Experts of a small language model: 4 picks a token, a sigmoid router.
Below are experts of layer 4 (counted from 0) of a mixture-of-experts language model. Rows are named router (the router's row for the expert), down (a neuron's output weights, with its number) and show model dimensions 0-255. Each number is 128 + 24 x the weight over its row's rms, rounded and kept within 0 to 255. Numbers have three digits each.
After each expert's rows: a language model's description of what the expert responds to. This comes from a sample of Wikipedia text that the model never trained on.

# expert 27
router:116102121105143146147144083135110103113099191136155142142095104127122116115151131096151167137138146129123174158135095124097133146149147159151101137135139112113142150111146116113138146128152108109112102114147097171109132110136080158132152099141090135130142134153161139113137161137172140122107111128130145160190100087119124109133141179134140155120097127119153156135190142148153194134096159134133151100146111116134137125121092125124126125144111103103125136164130115125154107140164144124148106146132100151138150101144091155140138079152127100148101101150206135092151133086173137139132075134120137125137157110132090144143085138138093121144111170154128132150130118115140099154067161128140182141130158149152103126138174170145143122115151154133140103060134123106156138135110124
down2:122123111069144128112126146159095114128107139142153121135130116124150066109177146144116130146095122128122112110144111133127138135149143101114146132114116139092113099142115171163128114197115115116108109130125172108115150118128101144150085097091110144125112146134145097116178150162148137182126044104150112091159113159143133145104143121114156168130071130179159139122087109083127141174149118143108107189160137139106158120127120099146112103136104138113111119127136115119110150148128122088124127134118135139123147082096134119115179137154129174152131128120123094154166151105148107148094112152110151127120115110109125091132115113069147108142149128153141098129139119121056130120146104142124121141170163123121147125149114103117087161138122150130094127153109168152144088158137162
Commas, opening parentheses, semicolons and dashes that start appositions, glosses or list items, as in "memory (ROM)" or "including".

# expert 45
router:085117099090132158156123130101087111125121125149131109117121143174096082151107129132149107100139131143147136133160107120118147156134124117187106117127148081143155151111072113118127083148173065122109143116129120127151168173150109121113113117087095100106163120126167121129106129113120143139121133153177143152150093099119117135137115193143111144145140099133132095109160129152176147119111136115152149152137142111146095101151153134122088153099118120113137131136102130112115091135133154124151106135170102113097129133112130136151100096127095137093141144161183103160119125111123128123157103122144131091113147130142162140098105122122096081118098132104154132133089101146135143151090166142102152138146124160160083139116171161074110132140105104083128139129079173150171144094122148
down2:120127101084111156084112162127109117148139104102104141145120111120125116121155146141114146120109095120124140071176086129163146101135159096121130123108134134085147132155117150153107106185085136153120112138134148098119143141156135123148091116081116153102143129115135118142129153135112137148123046135162126124181096158133137149147131093120154138158054105174160134149116092085137129146161122182067125147157082143136142137131121115133102139126097119112108085137119140172133142134121114111139126089138116149127113080108116114101156118152125186137137131149125066167177131113134122144113128176094123109127103100112122077140109113102142120134140131148132100133146106116096145145138101142106124135154158137139132116155131093127078154143121156145086146114088139146150098140139141
"the" after in/of before league or place names, closing parentheses after birth dates or clubs, and closing quotes after titles.

# expert 41
router:137098118116122146129094118101110115185119140134119105113114122155117102134148078140124136146115152090081111122154098132180139143127156171176137114120155138103101099093109127081130093122124120114108118142163116075113102064104168146144140118150129138123131135167153138127160106127155137137128141119136108129142141139139105142175107112125134107124151115155135085137155118110117119106140094108076173089092101103144116102164189118102116133104127082090117144126106090151130112139132136149167165115123111112125152088106131121153092120141104121166087173098135143114132157119133123126124122123149093121077102104148085141105125123115077104134105148094155116155131102144097134120099169161091107148147119149142105133164173133157142087149184144119139144148163116136104138148089138
down0:141125121124110146139157179131112125112068138113094096142109089113125112071129142108091126101134152124151090110140148104123102133151114122121115080150136108129085153105105150110113125083108151128144082133124165101136140124100119113113115101111130089095122086134100149118115108168149133074103090067157162159110087142141169111129131157084143112144106143144070139137096161154153160126124164128115134134145135107110109121151087161090171138136162138146084078108132132132139122090130127148126147120134151138125129119148160090087155132127126122150111121137113139121143097108072150086133130163138151148111105103098138158098126151109108140157108119143107123130124120082142137130143185154162079128157117131138111119128099144117143086119081153120079139116120085125132121102137099
Numbers, codes and short words inside table cells after a pipe, such as vote counts, FW, MF, ENG, Qualified.

# expert 61
router:130101154134163129130125098093118133124140139155111150152113124150074121170169104137124144060099115127099123116112079126152169144148108143152105157164085123125111102124136133088125166137145099101126143149145102085128122094064152107108129121122078134093146149137140133152158135175119158116134181121107174154146106142100109138160105126109098104154139120176136127120123146136135160084129143129136128139141105099105119132129143140092104128141091123105121195116088137110133076162106151105161107111165121119086100100111039130186135110109149113164128133123136161094091132102158126134120075109133079100134088100154136142103118135131125094148127122135152136123142095133139137147151132147104113123141123107117133132128145145104103127168137110125129119114106152136127167119137146
down0:132136124155104118179153149154116105121062145128094115118113114148117126100125133118102147091098154101143130142101145133125114159135125119119094082145146083137091140095113151101137119115135092129144078158136168109123159130111129116107142115109142119157138089128100160158132111153157137087123070071123163130109106130122156122101152131100134076145141144148051152126128144178119154108129164102126152123142118150064136129129126147076184123099125133122073119106157098128133148097120089141150143126107125135111133116150131088107116131132159131121169109122131127112121085099094137108148082107107131173122116133151139168103117178131135166150118104145151106149126104115129129136128161141124107106115103142127107129086113143096143104147106115127114149105092053130126124120167104
Numbers, dashes and pipes ending cells in sports and statistics tables, plus closing brackets in formulas, such as }), ], |.

# expert 13
router:135106157113125129145157116155107114119129148127139115133159124124112104138132090138156115118122131102119133116117142153162131106183145141134124124148121143108123134102119115134114119105123118127081153131123132124104079126101078087064148107122070137127127130131170124133092174153153173128137160126151131142139134125170146123103087102127141140110139089113131160138150177111115151160128187159088136155168081147133099118144067169123081118095151105104148119187123130133124091099177094142185150144131111133136118120129106130133129092128114114124092134202172136125145099107114126119104133151164130102101100126130102118099136117101140127135145095116159115152091132129061125145108171151120136149164120137153128108135136108126156162149106118084125094121109137092113176115104132
down0:152111162172098154174145145187140117095064140105099126150099124143106112077143126110074104083119152112171099106129139118131119143138110147111097099140131076142128098112082135100133119116121131130144080101124156129116132108090067116126117131090151100144130096147120152147108101166123122100105081123136171139115109112122158117102132116101154102130114126124068137114113166152147146124111164102157133124128114110096108133150114125065143130144092129141082108128157105092124121100102094144154132111145119129129115129191166093133147125150117120141130139128108135125151120107117133132175105111118148150087114119144157174084118156125156174149147079113125130132142139095136133126128156164140099129116133121140140130104116149126101114123116149087093105120075084117166144116143123
Final digits of years and numbers, decimal points, ordinal suffixes and coordinate marks, such as 191'8', 24'.'1, 87'th', °, ′.

# expert 53
router:160096165139133172112130076103114107095142130111121171125138146094103114157150184128142143142153191081107131118123109172158163124162172116154109142175135150131155144106130098148146136086134162099102130170190159150104118146135126133079125144126109105112122151138133142097147129156138154167119138111129148122125143156106093158126158118137134111132136098126152148132154151164151162127085161172151138142149145113141098173119120143134118155113146138106135129144130079125101137149102166117141102157102077164133110124130124117123083133082122128132095116142127153129131165096139146146073141135133134153144124130131156135103140150131115114112113149108157106135138110088121144151108176158135158122122135124146098107084137148136158081157165164114135083121138180128127131119176161
down2:102098084101147103081112132159085147139120087118146141123141126108142070108151138153122131144080130133119129094148091105157115095110146123105130141127134107103123151133106131157116120185127111136126124142126151089125151140165117139150108117105110168109123120128168123116133147139130132158134033149151114113186112150126140098124113116112150133178090108186125146114114109091083152140159122185110084179149093156130119121141133092134104110125083121120122094136105151162108134114120112112119138138101123140117150104107119121127145127141086159159096131138154072126206122102131134118111126179102151146118122108117123110124113098085145153135145130142134118149136137125097118161159121123136102130149169144134131133142115106118073133164107148134091107121096145119143084126147171
Line-initial hyphen bullets, line breaks and field labels in infoboxes and lists, such as Website, Species, Occupation, and year pieces 202.

# expert 56
router:142188152098124122111128147102074129174098116080102076130112154147142121124167118163159174132076175108117117111120077140133123108107147138135133156112126151148118126114162088091167125147157125143157152123106157132113136087129142101111113107122115116142159144160164137147150164138113160137083148160159151144143121135101116122167104133125124123156094110138091136142144148139117162120149110134106107164153098123147104155132122116122150165097139108103143144107095113112110144120086137121139120127114146117094134111136104160133113151083087134184135098125112119134132116160141133101074130124161146140132101130161109106147116123151122076153150150127107096130139118147135157143128121156127126184175183134136099142181149165132155152210139154137130122123132132124144137176122127
down0:123146162123105122155158184155118124119092106133094112125121101138109132085123150112123117065125154105152137156135151139109129153119110127098072112127161124156091169101106140092115153112142099136163090112119176118134138126115085110099118128091150113153163048144117152129101099170141116082118100109134145139099084115118141103121156116117168107123134156142100150131125146164139158114126136111107145156141111144114120125137105145113166117092147168135072096104121097128184139110135122164142147090144154143115136134144135095123123142152120140106145142126098113137152113109120130098150118154135160171108140081106143157086128174082119121142155118131109121158104117086154155155132167146151133125138080125119129097107115169112139107125109141103083118094085099135121150128174136
Content nouns naming fields or activities, often after the or of, such as music, education, research, health, Football, War.

# expert 8
router:143093134129133165154124124130087132184149155146142120141134094168112101095137114129129137119107167080133183079132120130135113128169121151153084138132139131085117094126117125125091089128132111108095137143124106165141115165128155093123157115089089077108119144131151133105162124106129130134156106107139117126176108091147094142174102141101133096147121134176143120131130133141135145135123157136152109156166112141165108155180125169129099153096123077055133131117112111119124087115122124122156123106116110103125110123115135153158125099147113089141098116136159140116142137104186139111144111100135092108107165092129087096097104137138108102160177112136148082181109118116095069137107157121112114142140170144128088132116137130118144112123125079138128154105142118107119106126126126
down0:132146133123133127155155184148116128116104127107087119142101114102127131074131117135087130093107188105136128124139136160114114153146104113101070098146121080169079145111130132101132120109124143146134094158105142090142163096135091124115132094106107081116129083154113173106142114160158149077117108081132160141113121099107137096127158141101134127140137157121100146135096162150144152136124168120116155117157124120110128130150104104104157120143149160148078087125146098140148136118129110155145130083105134176093118095188137092148120136145118142141151113104085108132144099088119132077164131146123122141121116126145119172100122162127121127179143117128112150165156136115140154123176132150131077150149126150139138110102120160113121118162103136113121131107075067115128129119130112
Pipe separators and similar punctuation between cells in sports results and data tables, such as | before scores, names or venues.

# expert 29
router:094093148129161167130107165086120118133128129133125092158090163104126132148127102170126122117124143129127137145198076162161142077115084104123104152124121150132158126115161109132142116136113135141140110130149163145132100114094131152137098139126102135099121127153134127181078116151117134154114141152163154171127135196111092148118137076149115168098150144097165125119121152095135124111142133119102088164105100103130133105126168146133113136101153139122107161163127124105111118128122109098186122150140137099120142119139115134121109123137124094131117126125143142126138190113117161138128100139143123128138120116126112113132129164152076086115161121190166088106130150112121125158097103156132126158109117089128087119082136145148156152106132171180167097142114136137154174159120142
down1:157113141140101165088124133124129178116129160151128132171137119101086131180101091094177119146088158099122109130128104156129153145148133115126146126162104168120155109145143132067159115119117109128140132142141135120117143108121132152114156136140158199126074120171125141137154155124160127123139182143137114126147118153162120158134159093153171132130090187175101102093135103128120121119107189107156137112144188113152117112143154108125123136112125116102137114135125099140144136136144113122123111110152133123099137151137088109115114108118133126129127130164118126102149154149120129130146102116122130084141099113160134145133151143102171140097202152112126116128119169065114139154101112104123086125103151156134105099157105152119094127125110128099148088079176133104123089125142150
Subject words at the start of a sentence or clause, usually before a verb, such as He, She, It, they, The, In.

# expert 33
router:128152096094146159156104139088087108122065134112128109124104121109093098160105126128139163118125181085106117108134101134134164083126134137148144133109145126149133131096147142118096146105143131123113130174131114098133128121154096132125134103086147169092104141136118105135144131112134185141126168145144138136174120086106104137154127103133114177100128118123148107123143159111153157143116154139157128106122108104181090179117103111126105160125139103121159115126092065126118125098111129090163101160106131089074145143135110127133102134106115112163139086157139116149173137133135151080110133057178120105132123123129130097101115121126140143122112134115198125141117123134124161180112176161151155127107124133142099104114135158157142155151151116136145107104110146113137133156120083
down0:134139143144090132167172182142140157099132120182074104116099109126128170089150149150110141100099154100157130121140146114125105154135106114109105086168149101133083113101096111093147127134108117153141111104139143122128115122108097137122139127119138100141139119159123169130093107148127131061130087085135173151095090124103135095121150110107129116126147137156066143126108153163151143129113146130151138135104096124068116127149114112096166126081112150135080096122158078129135149112137102151126143111113158137100134123197165098134139113126110129141143143114088111123148117104142140112167136116135184145070125116138153137124103135112125159179141121130105125159126112103138148147152124130139104141169102143163086131110099164106146116166101119095110119108123097119128153133153123
Field labels and nouns in infoboxes, lists and sports text: Born, Coordinates, Total, football, game, field, film, industry.

# expert 37
router:123078122091124159174124100111134165116132181134150111134102089134141128114210160090145142095164104135153131115126136137138132134125125116159101138116125109138162131135153118076109116146115114131153149142152147123162104142126102144135146113093144117123140097148163126162126135130105143131102137153167111137154093122126107124166117166122146145182086112134160138157153088117141122123098156126112121150159108087128149135110143135096096116092181137124133131088137110149145140129138157146166095106141127135118146119127133114132110106107123121177105138111157119113136091136150157175132077104156150137115105113202150128141069148117150117185105172088129136144111090153089110125115164152111167167135133143168116121149123164131135131157144155092162144085111117127142128103118170
down2:123103126088126131120120152154096110149143122118146143114135117102157096117171137128116135138091109109105101128153081146159137130133150098114162140091112131074129134153098123162112130175114125152103108119115183100117148138151114109173080107109117148110133136123141110115153148152122134166138060127154109095179095156136149157143129126129167146163063114171138139102118099091108148119147140147098105152147103139095157117116151091114114105141078116129099090153111130126095099146140114121126142135111120137112148089126120088129158155127123161125139105118157100113172136127131099153126116175118122107127091112137135106136128094073152143130143152161135107162156118170104124121140111162126106157177182128129138116137123097122079160147116166113061138119105173133136120145128159
Commas and other punctuation closing a name or phrase, often in lists of people or places, before and, which, who.

# expert 46
router:136124164129151150145142153113118156105109159137143149117123164151114138146119073140149157102118163099101153142123102143160127078106178163140094135164129098133146107129094064129134156084101080121148138105117131123131068129102115146100124128160111131121114148136153123095135117151154133109128144146139144151096142096157100145139113174129120137110132114123168123102142142127121130137081160132107154103129075114117112126152133140104113136101120108074130161133119103099114125101194106108125185141092124109110102150105116128207100129108114116153139137172110132116127154079136126147124115061193137122099090108185113133119123129140135122161156173125131105136124115113113126147109128128171134162108151140132124144138121157135169114140117150146149100104114124141133178097144111
down0:112154132158093121145142184173124109138068137103073141122110118124111144105134120107089145088092158104165119113109130095114100134137095139097062117121139084161109124100102167109151119108125086124151085126096170124155151093130093127116144120093135082131139078148134155131106131147165121100091104124088165137113117128147137122099155118092131114117133137138068111137128141159141185099124148112117149145129118134096104124136109128097162150140129136135116083123148099120155147098099083148149154124137155141133121139150169095118124132161124119150124124098088164098165099107110138111152082106140129163092129094141114164101151141152153143147122111132122138140115138134122158105152147143177107146119097124123125100074118152102127115132090141100141140126089078142121127118160135
First digit groups of split years and numbers, such as 201 in 2013, 199, 202, and the 19 in 19th.